Experts of a small language model.
Size: 13 layers, width 512, vocabulary 32768, 127M parameters.
Experts: 128 experts in each of 13 layers, 32 SwiGLU neurons an expert, a softmax router, a shared expert of 128 neurons.
Below are experts of layer 8 (counted from 0) of a mixture-of-experts language model. Rows are named gate (a neuron's input weights, with its number), up (a neuron's input weights, with its number) and show model dimensions 128-255. Each number is 128 + 32 x the weight over its row's rms, rounded and kept within 0 to 255. Numbers have three digits each.
Before each expert's rows: a language model's description of what the expert responds to. This comes from a sample of Wikipedia text that the model never trained on.

# expert 25
Description: Line-initial dashes and labels in infobox-style lists, such as "- Location:", "- Coordinates:", "- Founded:", "National Register", for buildings, places and clubs.
gate0:193127135155087151067125081097149148125101179132076112149145114162128145138137069120130113165151145140144096146099187159125177171121133085074128097105139126185131102064172051126098157186084185075141171120104120124122133155103137139162080090152173121162146234146123142094107137130072104128108138155125164128154094177139142127166112100123118139098097047093131188075104057081105159123105
up0:139134112127185043179168113123099148154130135112173102103100107115135083092137154117133140140155179164134183130103149078123114140074126142162154086126119121097152112143098151166143151096155151138178061109123180121158150095121166142178139108180131173168159044141075088184171070130072149099113141115105109115157120153128106194135127079165092165155109109154194142160168179156090110118126

# expert 43
Description: Line-initial dashes and opening tokens of citation entries in bibliographies and reference lists, plus markers like pp., ISBN, al., and quoted titles.
gate0:169123151109130192142144109092156125156143157113139122132163108155120166168177180129133133095166097193132155150129191143159112168096106144128126068120122139138117141058087141155114140096164152125149149064146106108058137094104154158122100121119138155135146092151123131089115126077101091170124053126151159125064091127092119169117153143106131127132107114125114125100194100102133122088157
up0:170122142072167177105139114087174072141152108109093143111206089151144140146179167152123116099150097162091201136142182153105111149091114131127132077113093124155145144109142142162140126159122129132155153107112110134070106099121152152125137152114116095161152104151135139083111119111114091177085059092104126147117060085119095138191153139123135101135123123119101146087142135134116128104196

# expert 54
Description: Capital letter pieces starting surnames or nicknames after a first name, like "Bill", Mc-, Sch-, and club abbreviations like FC.
gate0:115165025125163156118067118124151126102138147098114115088159060094149096144114100149130176076126174127175138171094137164098185091129140160112084124175180089091122147170106157091119132167115159128062118105068171122078107188103156139070131167123109137148106147110122141160133151107186121131085139082100109139169089140113087083198131180139115131126098118178129115124162150168112135112120
up0:080136167101087093173125167128141176159119110060169148131098159142083143124175121118179107206105137114097126100146184108113098112091116130132149141130078116168142140079112120177166139086160103102141087166160100082185078118187161110147127120116177142171114152124169133132116138142113130092126072145142163162108186158158131205113151142135148095165112150069101151109124105126110113128143

# expert 9
Description: First token after a line break in tables, match reports and infoboxes: dates, section words, table separators, e.g., 25 December, Overall, Construction.
gate0:099043101146138125133124148199059146092122126085140131094110109062141096147136098127110166191133109091122181144131193097103144095128197098152085128078104138139177147099105082130145153129159166087108102188203111099138105092151134189150089164152190171097123135149182111117118135068080122156133155121148048133126140119133076144178078118146185162069173146125112100052169053082075127066080
up0:179193127070143148159152141092200142131136119153123127141173173193157135111137146115123151090099143151093160113052074175104089128142078163115179140176160061106092102124177188113146103086148122144151137103100118148112139147147129134165167153133067157191118093108114132150097081166174156122164074144138141127111089127105172102088173143117110056201108095109133138152139199165193100124156

# expert 37
Description: Articles and conjunctions like the, and, a, or inside running prose, especially biographies of officials and lists of titles.
gate0:127160122155121127066101148151098206144167146145170099130151056111130106116132102148072116175100131149092168172107109120093158083099091183107162121138166132099199111107120137171121082145111112099089098159162116110144094140112138123110144136116112127189109103172118141112087219119125150124097083176101135167139104091111121171078079120152144099154077177121176036077135052145110167119086
up0:122119092090114197123179143177084123119155156104170137137101121101127146114114134115144116174142122114125124167087132102077083093146122174149144110123140198148167127106151147098131096112082126139109033161196140122147091188160104112097157121107119116146108131098091090139179128087116099147161114111154125144104216116091095146093119193191120063157115135149116111169104159090072149146134

# expert 17
Description: Single capital-letter pieces inside all-caps names, acronyms, codes and Roman numerals, such as KIYAYAS, CDMA, exit 175A.
gate0:164161134116111089127179071098098130115123150125155132112115110175154112124099152154137075067095119143154092164125115135120114095104114147114099055119090163151142088100136152167074159105102147163193132118087139191211143111155159172104126120169160134132111120072123156136073118175154117149126078148121141146155120142117103111087115083138110034138148128147164105131069119121111116132157
up0:121104178152140170152123091127104072126110159174103118073102184051121186111125114128164172164114117176088198133138157162099106119097141134102071136083112179135141168138120142105161114111161104177146089107131125111146150130139152150158135093072091119072160147159088093133135161096102140152103129139171089141076143117150093099128135127145191102110091131141091147069154087132178155114143

# expert 28
Description: Mostly "the" after verbs or prepositions in prose, plus pipes, hyphens and "=" that begin table rows or list lines.
gate0:033146167118143149098159081156105156135100128096119135049125166101158196126164141112150083087093168154140141143149090084162153153148183135135111194099149145123113095140153175112115129131088137124123135134154086103134128148106142118087132110168079161052116180167138113153130140091118146115137132115161049174116051098187113113115180149119125189105144183094141119153129098123140172157139
up0:019132164122128148119120091143110151146108141100121115082118176109137183140181132097164068095112154162126135128159076085145171125162166134130107195111135116129086114146166165111127115125101137118110130134172088100126102149121125127096114111151046175059137136190119126136099153081133146120138145136144040174132025114155129116104176179110133180134148205117121101149144114130126162173150